Experts of a small language model.
Size: width 160, vocabulary 1024, 5.6M parameters.
Training: a variant of Adam for the experts, 541M tokens, 8254 steps.
Below are experts of layer 3 (counted from 0) of a mixture-of-experts language model. Rows are named router (the router's row for the expert), gate (a neuron's input weights, with its number), up (a neuron's input weights, with its number) and show model dimensions 120-159. Each number is 500 + 25 x the weight over its row's rms, rounded and kept within 0 to 999. Numbers have three digits each.
Before each expert's rows: "comes after" lists some tokens at least twice as common just before its tokens as in all text. This comes from a sample of Wikipedia text that the model never trained on. Tokens count by the router's weight.

# expert 3
comes after: "0", " |\n", "\n", " |", "1", "3"
router:507524550517483507503524462473470501471465492481507486512513494511484452551532503493480536518487515501530558535491490492
gate0:509496504495466536487487461519495460521523475499490503490566495453475500522494497485523467488477542510504470499488528524
up0:492518501530524524502477541495472450498502516518503482543523504495505533497516479515444517478444492518503490507523537522
gate1:503480525486545517500500484546503504489511499482493486497496474507516490521531479519507455499524497483489574492475504495
up1:485477450523447533525528517517520525514498521522503510508506518528474553511482459512466518493457521552513461491531551538
gate2:522530545491574468474472489508492554511480464497470503474483552495530447478462531499468484500531531487490509488491483480
up2:487495499462460460490504511539515484523482491510505474512507496548504540508516525467458520506513455505509458511514491517
gate3:495498530501530488532490511489519518506490475503497544453502509472513476481453577520517446470503471493485474494521493500
up3:467491544478495486460489477482503530444496494562490476473464473500470532486502429478466527521484487509520514494502458479
gate4:462506489541463503484492520479481470524483454509518528506484518478512467505440537537536498471508500471521517467521489508
up4:492454533506474549526533458504497547509495472482511490480496508440516531500470465533525535549480486500482510509509488504
gate5:517520533473509516522503488496466509452494506457466512529533494468505491497423508523484512545479500498491548468509536499
up5:470535488466491527484460512509572506508495536483521498506532509495533546473517556515504521486485543498513474469455498521
gate6:484545516527506519498490492470444506483526483523462481464508517474464472531495471544527467500483499522506481514484532455
up6:514460505510491466489462470483455500496496498533520514483479478472462497495460501439480461490471508532526504504498488486
gate7:502469493507516556478530501496471524505492498497460515495463554476501453520535501503498475557496517507507539508524495498
up7:513475491518543470469535510489493483511474524539535522518459475528467470470494505497529540504455517494546466518529483541
gate8:559442479492509469466504483482519487550495549470461473497485545486484531474525551464510461522502461456502507502480480503
up8:506478481508524533520476465545544500478516503501487500483476527495462489526532530500476544517530536520551541505452480479
gate9:516514492538522471457512497511495535514516544533480526530491553482474521510508567498547511505488552514520486486461509507
up9:487520450506473449544487497480478471480481495525491533490519490512536479496499495514502565477503506507455485516518522497
gate10:499472461537437508505512538503549530483518510503507438495475525506482494530504525532521507484480483520508473525499495513
up10:467513495492501491502488473511479497491475505460513549481501465511517483520479517498512504487484494502477520509494492460
gate11:522520495506555477502528502491524486510474538513460499483498527518480520501509448456507479470505472505483567478514472509
up11:510482527456503502520513509498517475469519495522455467528507490498547502512474499509515522521485476455554548502514508499
gate12:476473490494469485469529504523459494486486515549508531516536527496516495480525482531537497515530494505492506506498507459
up12:522484548544496481487521514556465474482458512522483509495495579503522498517499497490495512562509527563530479493515466487
gate13:476509482456481532466505519485538498514471496514489527447483518548485541536524505458485521533499512529471509519464532540
up13:492487494492526455515516483463534494498537516547483533491486519459510530493468513529504496498478549521550501491484481462
gate14:470492502471492502548521488483488518523446474516511498498483450477474452489532521504530467494483514508499526510495516439
up14:490445511527546550517539459501503479542485468504504492464466454484509504511551503471478483462498538508443496486493537485
gate15:507549477481537490502491477508495498500492500508478531501544502501557493528521511456495529482515515491519508490493492467
up15:487467486498530433479500503534471462497509507500506523523491499449434529519490490509483485448492496517499511429504514487
gate16:473543527507490541494469518578518504464523480479464486493507500515482500541522519552526469507501527460501500505503504509
up16:484532515494451489506478485499545525530464527489480479493524491471473484478523522498485494498497532525485508503461511533
gate17:469506490502512512495481488493487534500504502560492519523500490467470538509513510455465511492556512487493512510486473492
up17:484477512520482503497488505495438487484472558530519474504496500533537494491545517472504487507483515463490486497490479468
gate18:502523485508540511504517528508527481550515526459487496496552506493489494465522468500466487476486538512511541459489535528
up18:522484489524506469507513502540486513531530480500459455545550538508527490470484544524508485504531478494511458532461460473
gate19:472491451509560546527509497569497471433474503507512481494510484476509466483510456477522459522529496488499494500506509518
up19:507515466489508479471509459498491535498488500526514477456479472544454481495511483517499527520499515539513480504476512508
gate20:506513509477487484484476496481465468490500499469525509534540503444524473475539503521464546494488522505497510503489481498
up20:502478512500505452490496491531449478464538472524487503566525452505509469474502467529495492484497497488546478516462505508
gate21:501539515508509471480505475484489499468537493532459539541544459485480559479518490507485487497506528511486468482513540494
up21:513498465485510464509538501501516490461512482507480501521501522482521518502502521499470474505532500556513488494552517522
gate22:536560502483537534524485533493528499493482453494489497524534510531500531461468520465483479502481515480458492511511503513
up22:496567484489516558478495512470488544522462497510516518511479527520503550498533468464530505505508467500476495480483479507
gate23:509513550516535506465523509521500518444565519495506467538535519527458509476530477486534530466496441467478514476515527518
up23:493504521482483446482530494535467461481445507521479493510519555534505503460452524470505517529478481513487485459507511520
gate24:471535452483494497489494533520486450469488537508535475507529519508487493510496464518474546465515506501523487475482511549
up24:499489475486481513502576504498537524479503512522536458509459473468490476489520483514529535478482482493473496491520544518
gate25:484421485547528485492507526514492486493552512546517499504523496540554505496507510504539508530507548514550518491497487458
up25:526455533529505538506500537524476504460482499501479496522498516524503501485478516513554539462521485490496479479535506522
gate26:523534486515510525472496484499500537484484490509466494514545521524511521518519525511488450494502527499488500465501515509
up26:513534468546491521529503468520526541473471488518498549510523516516482474476482510480464572475514554532468523478489510544
gate27:509513506518509493494500486488531503449452498540547539542519513534492474519467530481520492497475486512543489488460498489
up27:501472474514542530481495468500521531530499490509499466525492462531519479530515506519525503479481476502500474478498485475
gate28:509497453499480517521499516487435481518490524499503507416506481504512492494525488509492495503491495468494514476511498467
up28:488427515503484507522480493499477512464530522486464479497497514495552521514467504512525497503494556517533506525493511479
gate29:440497471514537531542471523511466545506502508518525510514503490476518503512525490529483515516527533540465509516503488475
up29:489520453495469519504458489546441509480482474479525466465509477472453480506477468517483462505480517479501472451496499449
gate30:541496474515490496480509480549453488520478490546502526519523495480545466507529510493477468550497496441529504459503496468
up30:459534499513511542497512509459523484479520478538494505489514530537476522491494462504504484495526497500467485515483552478
gate31:504521486540492460502532493528530491507490506480485461501473461466457499497482502447489477523482487506530547455472486475
up31:491499529504491504537493546519478516517554526541485530511528464526484522503476512499470479503504480490512493442553492469
gate32:488459563490512519501484512490527508505515504553494489532481526510512477504550501486473493483475499447499518481494505480
up32:495470512517455471544505489485480521534474535482496488473515533499442480523546507504519523481506481483519501516476473507
gate33:454535531461467478516472458529569517493536462508489497525526509501502486501496483483448487468511510479525509497516501476
up33:488467520500497471463487498522455535504497547529499474482526470505493494551475464494492514457490498541493504520509536481
gate34:481609495486516503508508454479517508506487493476487504488528507520524500453528462476498531522504523485499493496540508539
up34:535525560526494503477496461473497475482500505491528516530549510497501514489525531466491521526479518495496507497520499475
gate35:515497481498505509497488450511465468505531482514459506510501481505496479509507463509484547508515503468515494489474505487
up35:464559561510523510472518490493524498428508504537479466514505527500490497504485476501489476512500503476513502462510493517
gate36:522485517525551517507506473474478511485497499462461457512489504463522486467494492544460475490541530469505499522481541531
up36:485471533516481504474520479480494528439498499485469510495543540483523490496505540487467476549495567494514501479519539528

# expert 4
comes after: " the", " of", " to", " in", " and", " a"
router:451461511489455512500452468490484506526531503541531494486507544484543495478523515498488484499496512531486497516503501493
gate0:492506509479486495512493527509511509535481546545480503511557545493521484536497502571502512513482472492459505484553524531
up0:537481515524478515516503493516504486463489491476515524523478497511474470512498522487507441498469507501469493494493466474
gate1:464517520531487486480480498511496470494533512486514502466511488516485497499489482471494487488490551517459478464490492495
up1:513494491505508508532512532485462502519501494463508498502544492478512465511456547512484508495481486475543522477511531489
gate2:541507499455484565475517527507536418489463512474493489519489534494477470539507517545490549469511517541493527483533499531
up2:486485470504514484484525462499533487487527520566506481509547515487470508521535520502482510505539508446533445479491513498
gate3:506493486550522508490502536459517520505473470472478552503551542450458505493526489496515509524479507525480514469476505493
up3:454514473452494555516527490510489486505546494505493529549515479525496500498478472516534471522457475475530477520563532438
gate4:476535534469507494501500479486503535513453482514452543480487465506473515464471486469504465480476538482501486502480470504
up4:494495485478546526509464504465535495467483525498497520484481500514530504522507486469542481518475513525552505538522498505
gate5:502480488512492490510492506480484482514471515436483471497487517526499486463471446476500517557494493510481528510529536495
up5:511549513518513463541478514487508511450479522495530513511467475500484521502473517470458507513461476492510488508543472511
gate6:513497505507506489516463525501507526488531551489475504480529556487507550485499529489490554472522547499474449500446505505
up6:535468493493486507472486506453479545462513501498489453503518475469511464512514533518494490507473451471496436537473467487
gate7:463486550520490515482525492509494473522448544477519479486480547492518514507531519499517502503494503523506515552529514541
up7:498499521516505523469473517517490476444473451453489525490512492517438518503472487501543512500462545509494496505501508485
gate8:479512520461481475534484510522493483504534485521489517528512518527476510438513495517499520480442505509500453484473476460
up8:541546525436524499526447491518509508497533522502496520551514506492480487535487498476483478532513519480491517498497517492
gate9:486534473496534461482513490492460499535495490515476524519517494506507509479474517471517518515484471482506543497509458479
up9:496513505523520555481494482484487515511507517512533515506497479492489482486497516478470499506443509520501482477499547431
gate10:453510480473485537514514479495520531504467500506518516552524545522539501509477459545492490507515495514507470520495537528
up10:522477445517517495481493478553498516479538562471522539512491472499489481466498479526496544485516515505489536500506495494
gate11:476545495480525504477512555520515476531555477499477489490505486531548525527506497506516482465515488478476484525523498463
up11:501518489508489485483487491518535468526484517450484509536508477488510508497494499479485561527472549485525461539482472556
gate12:521512521473487490450472502519521543508525515552484488481503469508476510491509489556511486512520506477505487475510567507
up12:543512488488442476504521482432506551500520491527486458469537481466486506438473529510500472517482512500513501511472499487
gate13:474487512511523487492488505505536511523503489504485510472466507488476534512447511475514497518501534479493493479488547516
up13:509484470497534486528535513526513528528534486463518521506479452507514500493492489523477528510492531510497487491501523525
gate14:468523513505470474487479511567481448501504477516487515533543486501499463485488488553538461516502493483489507500494502542
up14:449506540484448507548521508490510523483504476504471549468472501538497501549508513529512492536505544504505492543503461461
gate15:463507479510467476492503528506493516514531486533492514487566513500521492470513505528473454521492497503506504506511518459
up15:512497492517477458495511553514536517490482480469505492505460475526466473524523511507508510460475456475506513429538510524
gate16:540506505547521504505541467534507500494453482442463545491482506492477512524537496477492464527535541510528495510502558492
up16:489510463500499491505472482510566503512454501446521496549476492491531468497476522491499520517499505446492476509500518509
gate17:458513495478519481535466494494472505472490496501493509502509519494502499477441491533526457504516521499537494494487562467
up17:485523542533511507518507487487468471522460536496509467483518499471502541499499534481530571488543493537516496499485487474
gate18:476465490465486503513470494516511479505531491530552513482486459487494530502460499500479456500471551482470525481480516515
up18:496508525457529488509494494487520518521554519538490475483538518487497492507472498471497508536497494508474522475557502501
gate19:507514489474477489518504524483491421509515516494504529556491439518472482513480522498498487511565516506520527522509505530
up19:478521508493448495476488511469482499509510528494458511537492493531505514519546515487525550487502522487481469474477496477
gate20:488531498466485542442494516466518564482528509535526494453504504501530495511518508562508529495492522469494502529493510454
up20:517492511508465501477502483533515503509478500461476504528510491518467531472530512475516531525520498513508505513495483490
gate21:528479468530489481458515499544519516516485497513543445503455472455505495511496508444508478536509503510451483505552504517
up21:452497529533531515513502526450498493490500487541480478498512495470505466531551434454506501511522510466482593508520471449
gate22:454485523469513499510506490500477486480454473510481495528481547524524527523465505506482482522522536524493524455459521495
up22:553510495490471497476546527483474480496474479495468492456518471488482493481508533474527520468508476488447511493475501520
gate23:519514452488490489478508491490490541500472481501507515473442499496489490494489513514514520480505543510520503505455498490
up23:523492474485499480479524496500471510513493506496490452510509466522518529461484519466516502520483480502487491506471484494
gate24:536498533494491503542501491485457561516483540461474473498518506494497492475492520531472490525481485474483527505498480429
up24:565499501476483523488459469477519518482547515515507521490493487490525477494510454516510522504537508485488528531496510484
gate25:469538502528524501477496450483490476498521526485495483499493490475544514524502521481515535468480506524444471448464507500
up25:532504480485490495517518517506468502479476536494515507504479457525496504452512473493511514480531493460499477500512508458
gate26:466520524484508451502511536485536530526528533475495507476529539501499510498491454524531510488501494488552522511514494498
up26:484508520493512505548425456503485484568527526532519518510493460477504480492496491478510525500452488533510489524468504526
gate27:510512467510525465481533528532472524529507524504486525436504517486490515494463534497505524500480465476526481502514488477
up27:526510494497499444527546514470466510532530542478498472534498521526547525500479500464502531494500512504496519554544499462
gate28:497534494456517507493490522542518521529510499489481529509513532494479505474489497516526507515534493487464467494512487499
up28:552499513518460488480468463500489510488515484487474489478486486495475519467457556514485477490475526501475451501523473449
gate29:529509451488486519462485492488472488507523478479492526496500482493526514469489514507505487549469534528559457505502526437
up29:528514512479499437502501490499527522564529525542461512507522473524514467507583515509488521535523498450522524532522491477
gate30:509521500499453559481544474491513513502528481465507483495497495549467538530506489519481542510502482476464478523491507500
up30:549486522536506557505460489510514497496557561482490533512502520505497516513513527454487525475487560488494500520526505453
gate31:469531515525482498498448500475513522514551474537467441480487498517482526484522539486491530539466508493522473483462518488
up31:487503530508478489525558529482517515467560533532525522540463479517493480529532476524520506484499504492514535463500470516
gate32:520500518495496475491484447508480565510449462496488474492457518512534490488507551495528472476463469510497529537461492475
up32:483490485526458469497514443521494501519477474522523487484467531508469449463481534491524522480500488540502500515498458536
gate33:474489524453500463480491473482501532525492485508507494468507547524597542519499531505522531516495479493478506524511540479
up33:510498469527487496511471517534535541462512503566432469501496540513515477483498484466497467519497531531506496455519510479
gate34:432515508507483470485481497479514497471502492444486505503509525468521486459510466531531469500526485538462495464525515517
up34:466471485480511455503529529493507516522505515540508528533576499513530485464498464454492467470465490513516504444474485500
gate35:525477466488503477525527487542489490530476518518473535538477500510507527533515466477469466519526480511480509487540522469
up35:468482511530522463510478514531483523517501518528531498455518532498518552481486471502492514498513519489561493446536513499
gate36:464509520500503517496501473539486504542537498503489499537527525486531487444513540483501526501517512494491484470480534444
up36:468468464524524504504462516464548485505508485489516488498499472506475489532486496480508463469535520570538522480496482485

# expert 7
comes after: "-", " |", " (", ".", ":", "=="
router:529489450447498462510486527511442496538484537504498541538555500466503510518489494457510483456501491515492489480498507448
gate0:504541518501527486512536473517522486489473491525503483509451488534503529521509568499501477492500505525522508526505514502
up0:504508466555487477501492479491523465507518455541505512541526520528460501487485459484467472515475509479507512488498489467
gate1:493538481519544499519510506544488449512506482468480527495514497505508517514512503506507462529485446478499506491501492558
up1:517534499505455503546514516514502478509472497483500512507471490501483492525519543467507538497534478531474508531476517521
gate2:541497501559491483494487524499517490539478551482525467490505513475539540470506504486511512469543464514465437495495492459
up2:524471509486508446496449507471477502505512446492477497486561513460497477501519496471534541497545512546492504491534500511
gate3:535496505489504477492509529526502509519458490516520537515543532460534501421548502457498469504520498499501522489475532486
up3:519520490473451490507462519498459506495525519523504511535520478486526474489462495528489497502509455497472531543531477457
gate4:517490521506453520502483529534498539497447499496501492531497526512534513500483487468503454525524484503464506448512535494
up4:511512503514512473451484517505519500478511499500540550477516494509476506500506523480469479499513515498505496510496491490
gate5:490515499521526480455490455516519515506450491477475523513500512502451505483470436503494506467509521538476491515516506495
up5:456472544455481503481495477483484478506527490489489503498492510443450485516521506463523490505514523522507516511508494540
gate6:506495511463530516522496513502449520535476508530529492486477536478541496540449537477458471515472515527504502531500511461
up6:523513505498522490519523469487537502482496517506484503507481478495497537534501438480496485519486505473520481471500495520
gate7:486491497477481501496496518462461505496484471462471500465523468466472523460500492487525491484507503506506495480492538532
up7:486526501560458499518480518530501502492495480493486447476475491454525480478500535455524514515498482503460449476488490456
gate8:522504489497521487486479469466478471473474480517503518514527510491474476490505497556497534481476520499441497460422513484
up8:491488522554501508532480511519503532513485538469507504482483515502519478537535551466510553517509498488531511514466464506
gate9:495500470542478507519485512495497504518502525487487495519484492495492471524476529482484499487514454527516492500451471508
up9:478509486501511482496468477507492520514547450496518469581522491504485470541492503491517496532516500534455525491524458543
gate10:463470540511515501541515485500454485493497466462503513464533512501537499541546484515495489486512509519490560496528515475
up10:528501539463480500512481500487468536482518519507471456513498497503493536521475505542504484501527487480502509490504478464
gate11:522516520480500560526516496509535475480468494533498496489522489515506519479506512462485494468523503528494506525524520473
up11:489484535440493509460499508542565468507509494479530548504485490523504473466466472550489510497471499476512509483448497491
gate12:531478476487528454458480529456491497482530470496483532477575507492489503509499574512540490505504523499511481474510536531
up12:494483558483513489519490527523507503536505548508496431434479510473512499512506515507509526502500484521520507476511499485
gate13:509481550492507469488489491485451514475496544504506538518517486479518541503538512509529509492488443517536467508479489477
up13:523470547536498444488545515509511465495518489504481514477490529505522492540459510509538514484474467499522488520481499519
gate14:515527454484534513504508492528505518516499472484523502542490462525504450512473499480492509490460528495496493519465521516
up14:506500538526462486539488467541512507515538514498508510516463525474486481467499541470495529516478536527517502487488491506
gate15:485526492460487515515512518534470512459501524510475470443512473525489483449503499512458533470501527531510525503513502454
up15:499518492494443466485523537483464512490543503502495533501540495520475496468509551478510498514491468464453488505471480526
gate16:505521497462527533467463530462528517497489479501469479500506520461483481507525467536489505486504491548455547515475501436
up16:512483498502525512458468459517489514517484524508529533524492490475447532490479489524505547479528551499484482529505511495
gate17:512519510512529520506481526509517512456476503487526527524514503531526533479501494502512502504525497493426499560513547501
up17:469504512450489470483489514522479512487492546533518532545505498498492549451510491477485513518495493502479481506471516489
gate18:530522483525529498549483476507515471532521515505485544518509535461473492486512474482475474518486523533489514488530511518
up18:473482534488458525496500516468506537460539518506496465470491473517502520475536447531480494518477488504518500481465497482
gate19:530498478452492505557470536536518457502512529520529479531516523489491459489502464545454493478523455507498458503505501519
up19:503490506522491501480462529515523502487480528478502515507525482512490511494504508501479456453486509428473527492472478542
gate20:458459527509506464514511480515490523535492531498468538559487504476542489492510571516500503500478476477562526471483504538
up20:454466512493498506492478500538539484540454531512468549513490490519515470510462486474459480489505553532485495532491513519
gate21:475496531518538494488503521493457506490500485478456514475550538479540503506455487509537533442502531509520481488506472478
up21:464488480500526536498482519497464457498504515437506511488495501511548536477476454471472533489482523478483507485569513458
gate22:525488537533533520467503486488501498472472500511487528505547482510515482486483474480489466497518504516484486518487520480
up22:490499497521504498516557533478466513522507458479469460451494501513500510503546495530484502512505488524494502523506494498
gate23:502520533497502490504501492495505500468497444519494489511493514543497468475476502506498496508498525517524476495514524523
up23:500476488469532451500516488541500477523493494449482487485521508517490472527521517532491511507517503532509496495564504516
gate24:501524481514509535495493500495527509507479535488509491492448477478489504472494493465493457530506501545473491508449517511
up24:480496480458509482477506493482490509511466478513496484481517476449501444531499526491563490464570448517504500475479518515
gate25:504480512508500501484532543485514465458467478500500501522508501535494487472483503494535464507497495501518485477490513493
up25:507536510487483536536539442493478507490515547513511526509508502474491503487479466501479503476547504498522503513524464501
gate26:537503477486505485544466517527492493512504543512504535511503540478498484497480502509509489563480476515515533516483490496
up26:545484547485497521494508551481517535504502502516480473529479480535493497474490519508485497492452490456473509552497495486
gate27:466511483495490492516495489504487498479467504509511470547521514514480482505484489488509504513484534541525499491484504471
up27:459497470503520461469511493487496491516514525467539504492522541515481500513513522530509506516490518507533471540488485457
gate28:515449511531540476513480508517478513500438487478488489489544517529480476545540544487526495515430517502521521490508518493
up28:549489490490517499513512534504487458486491469475477475468517492513464511519479548481514518526503458491480554501509472521
gate29:483518485497530502519520515472515483513516494478517489481484485466468444541493520502522503507526514531437484522512480545
up29:451538480517492471526505508530503483498500481529492447507505479517529515490494496491477533451463520501509514500515478496
gate30:459506475525454536494513500503484500465459489477492510463508477498491516499480524476511546500487489467494459479480499524
up30:472540483541485471508527497489461498499568503495496451472500497482491507487478510489449466523525512499504525510490529486
gate31:499513488538459454508488465494539544514503533521474429504493493466519469504519507495523514482447451492515479467480510508
up31:462535467549459515491507477518514504452519456513481470514548480505517465490470510503507537504475508483514480464522475519
gate32:533526506460501483513532494516487515517514524513511491483531525512541437497506518481505536531532498551488519501494478486
up32:512510507470489510506503532498519510494487499536523506474541533509541532482510446501493525510493472458491517469515463515
gate33:502525503536495461492512467531478529497486467517489550491527508525526489467450496472487507481467536481469490493503496502
up33:530513504486533567493460503499539456507451516482528493531508514523512491543558516505505533512491510492495496517457530513
gate34:493511471502478506552504489495505528504506474516492563521503478501479510512484469489516472512503490470456482473518506500
up34:512478553502522503500480454476496540469456547476505467511450513477479522545479475470512493525527493501501502483494505505
gate35:487538495486475510508501523453511550511514485481461454491544522498474503467487511509475486476511457492493490522527491492
up35:493500491466453527426529527462492463521514517528479461516508504536450502476513463477484541516522481464498478504534531514
gate36:448530487525515460476510519535504510520453528486509499521513503514506493499524477529475484517541492506467512509515480470
up36:486519522515473484496536455515456511506499517526465512500535497530484511499503513454471539488472533477539469515491500477

# expert 2
comes after: " ", "1", "2", "9", "–", "8"
router:532515493503514512492516503498559487463495518477493463515509470516493515503483475527504493551458477491516503476480523542
gate0:467478496491513589493534484494511500483493537491486510525501505521482493519521457474526500546511522474521488462485536465
up0:524492464515478522444558507468471475544481481517509530498491496480527520480518513539433499457497509521478514461581489556
gate1:473501528513546538543491494456510520532495490500515477493515472490521495490497495541512477482495520482518556472503479480
up1:531506469504496473438497485466525496494524472488499453505499490493454484494500551517443512488516516497512536517534514490
gate2:522526530487502474475535522493495507449484500448515533529535473472444538515479475464526510495533509487548543487481484457
up2:525519471456499510517535456498513508472516498521521521524453460499509504462482503463459536495510490469481491508511550447
gate3:507497519481520542487497504474501473426487524504480477470507498500465498502503452474497520491551523540507453509493523485
up3:523464534496502482494484478491506506457514492544510472458510503517511491499544475473520485524490481511470477499477520539
gate4:516509546492500476500521522511496473497478528511507477529515482493492475514535499518452532489517537476504516484493508494
up4:521476490538539517527508491552522547538488482482507537521472486479516466499485487520521545542499515503538505513515491524
gate5:530519529493501471505454522542489502510486547505465489474534521504470496523490519541474506559470487518517533512452498466
up5:444478495488472505508508479520493447477467508498500529511533540468512530500468474503472501507517469498509506517535533560
gate6:502563503477525539523463465555465467468465509472491481517478499498470508493509457503489541521478473498492470519498521489
up6:416472491444470503499509472487538474504501509490528550522491511536505501474491552472465477528490537500496502528488513524
gate7:473527468491448503529538517498500503483570510498526508497483504510513487488519501471518498516526487518473511465484491494
up7:494488465493486432505495503492519537523536508516502510487537513490484500558483524540537503544504469480493494509516446504
gate8:507492503462494476510499504460495409480459490473528494520482493502496497506539518460489499435475527508496515452474491493
up8:505519495506500568496507509463487485465493522497495491527511555482508476508520474493506504455506533493506514497488513502
gate9:503474486525503498529470426478515494495525486499484542536484488471507502497532482475475482527504510518480462535460517499
up9:489536462483478541488473509493547552472470520490459485544483490485493484556500536504473538499502525518486492520512521568
gate10:513518505512546500446493526495516505520522510506469486478503474501487486501501442534543525513487527477561533540475527442
up10:524509473493479536466509559474514502511493507492569483473464484487521546518566531497466481480527480514456526503507538473
gate11:497513459480487484487458484530523488484509498486446505504490527491479494517510476546543524558499505463507526495492505526
up11:498500523493521493525496521541523514535455484456517507482481548512473515466525534461484503502462518500481480486544545458
gate12:495478440544475546543484501517513520487501483484544499513541511506513449557515547514499498454507467491495516489494494459
up12:546521512495490484491513522539554474520547490486473458509499480514463501523489559504470523493516461476497496520478508487
gate13:484523457499484520498528544500528506506519508467524481520493509510499498488493526524559483486521486471476490485479530500
up13:475525524528485448520513513510510508534518510476454506498468480530502535547540505533532465481467499496474553498508511482
gate14:486520494485488511487524500515530503476484477501488523526520474481500492531568525507556524521522504474469540522495485514
up14:456523482480491505498510538520504553486490522540505507486540483520498522517524493565497534479539496522515518529476495542
gate15:523508498485496511479497496534446488533463492507484524518536521485488505490497473520445458531499503516453477520462555526
up15:479482476518475512484485505500478506554478465511543526464477509478499510537457548474533497468499533540500513500513477495
gate16:532512519513541516495507519503494499480417511437492533512524505481474488524511505463533482480492513492500488459507492525
up16:478499434505493490522491501502547444472574496530496527466484466532488491505520503520503486511532505495513517511542461464
gate17:451474481470496553468501499528507475517488486447474513532526529491457480479511506497509507466519554466496490524518499464
up17:519476541503502492513511538510523481499518493491535505519515479493514562540511503485538538528524492507489513501521474519
gate18:488508532511481486512438501479494528468490467507492536473515508500539491533500456457562517483519492497533481480520476480
up18:490491526486443521473535471498514450519469504513473497474523499493504450536498515517536498478522466510486530458530507536
gate19:488502511456468545555533542472526534455487501504463477500492528490443502505505493496489522499496490514521530531521490540
up19:481491539515475521543458541505495462496471518540507497478467480482502503468502516496464556480497526527508478508466498507
gate20:482503497519485525486513502467477457480441510449527537552450492519474505522474515482495540481535502482466470520479507492
up20:493470513549459455503495481472520510482555484486541463510481514469527463504505521490486478454538485466483505461530490517
gate21:509505471556454529479538533521511494438521476453485505512501524512490490524520486525470525497444506489487504520517511483
up21:498469452535510481515455453505491520528507507498498563485480482483476526533520494479518500500494490501507515524466470468
gate22:476517504512479545529502505437481475455480535486494512485503521492501493538504498516500492511450540475423496489420542509
up22:502517515464517488494479496477487531517505500534496483479522497523495495484479483543493535532478513511493468509475504456
gate23:484507491536508539489518510486490490522507513506521544515540518482526512550494496499529481490482486516499515503466501477
up23:496507463490483531540508522512488508473509517458482473475507472512520529524522460445507534489556471479495549492489511509
gate24:479548560531505499476526459510501531452504467473500530524494539530485487494543438506451479543490461508488496500485511485
up24:523538514507522499482510493494489496492494513524496466556566533543471481529538481557456491526497511494494526523512455484
gate25:468555495496491481520483490494509513526464508472507464514478494488506485528520486449486530467513506511507540461515501490
up25:496514498530525486530457478508557490477501533506463537519481477494564454531475496480505475491532508521482470525466505492
gate26:470516542522509520529508495525523528489486469504533484485500490520524493556500488518507504513485490443525517518490532531
up26:502536521515488535469484541516484486531479493493546470529514512515456495508454484487514522517473513496493451474455485464
gate27:533476561506520511472553524507490514507505530469522510472518520499480461572449479510545519553500496502492481532503527476
up27:504549477500480551510468519455496472514499512504499520511496511505473497476542481498489490486488482515504535489479484527
gate28:449508490501567531511488536520477509488474521496485497556467484484495536485485497471482453514551531504487500529576554504
up28:516455532499565505512461481562538486496479513526468522494526470535530496512472501489514471519513469505506529514490512499
gate29:538485508517486523525531482483507491490498486482481486540496503470527507502488459490526501414488517508479505512500483481
up29:460480511489501489473497510506497487557478478494509565487471451477454523524480504496504521501495500497475491459519494513
gate30:523515453547497488546482489467495491502472550516492527500483519522531561499530551482453491503523492465502504483486512482
up30:487500484488471506525487516558522455478466497481495526491478487464452538474510493503476491485511491515497478469487486530
gate31:468464548496542526503481487489529483521450512506525537508477508541537467503509510483504502526479524519509510511484496521
up31:503487436548548503511532490533505490484520478499484487471478517499475467443506501494448491495511480487483506541479482556
gate32:459539515411500491492467508479491543464526533462472538527521509511492529531459508471459497525491530520467518486506550482
up32:488530524467494501525445474490504493508534503490555512508531504500505481533548468497478478504493483468521538498500505494
gate33:497508474493515505496493441491473520465548527470475477468532526512454503506526541510500476516491534475485461507495510518
up33:559533554476533554534543531526520513472456495503480503539491504501470498515520506533534504464497460483501492510477515477
gate34:479503533506532511518471512492495472471520546487520512521531522515528508517471516478540479506507502493508538526518463503
up34:517498495504492503539483519465500521455503481450494528475510456457512530493471499498510508489473472484513510457493515482
gate35:511562491525490532478521467505488539489532493496467513494499498499472476492509508483490514518460515474510457500503521525
up35:522500451508523489531483515517506518466460531473492485529520507485476511488518506524508505519530463489481482494509482510
gate36:504502468493486511466437552484503484529462530527503464472525525521483530514506498511505467508552519518512503499437532503
up36:550491510525523514461530508531468487494497547514480496482504511520476454529487462548499503526499478513464521511465530493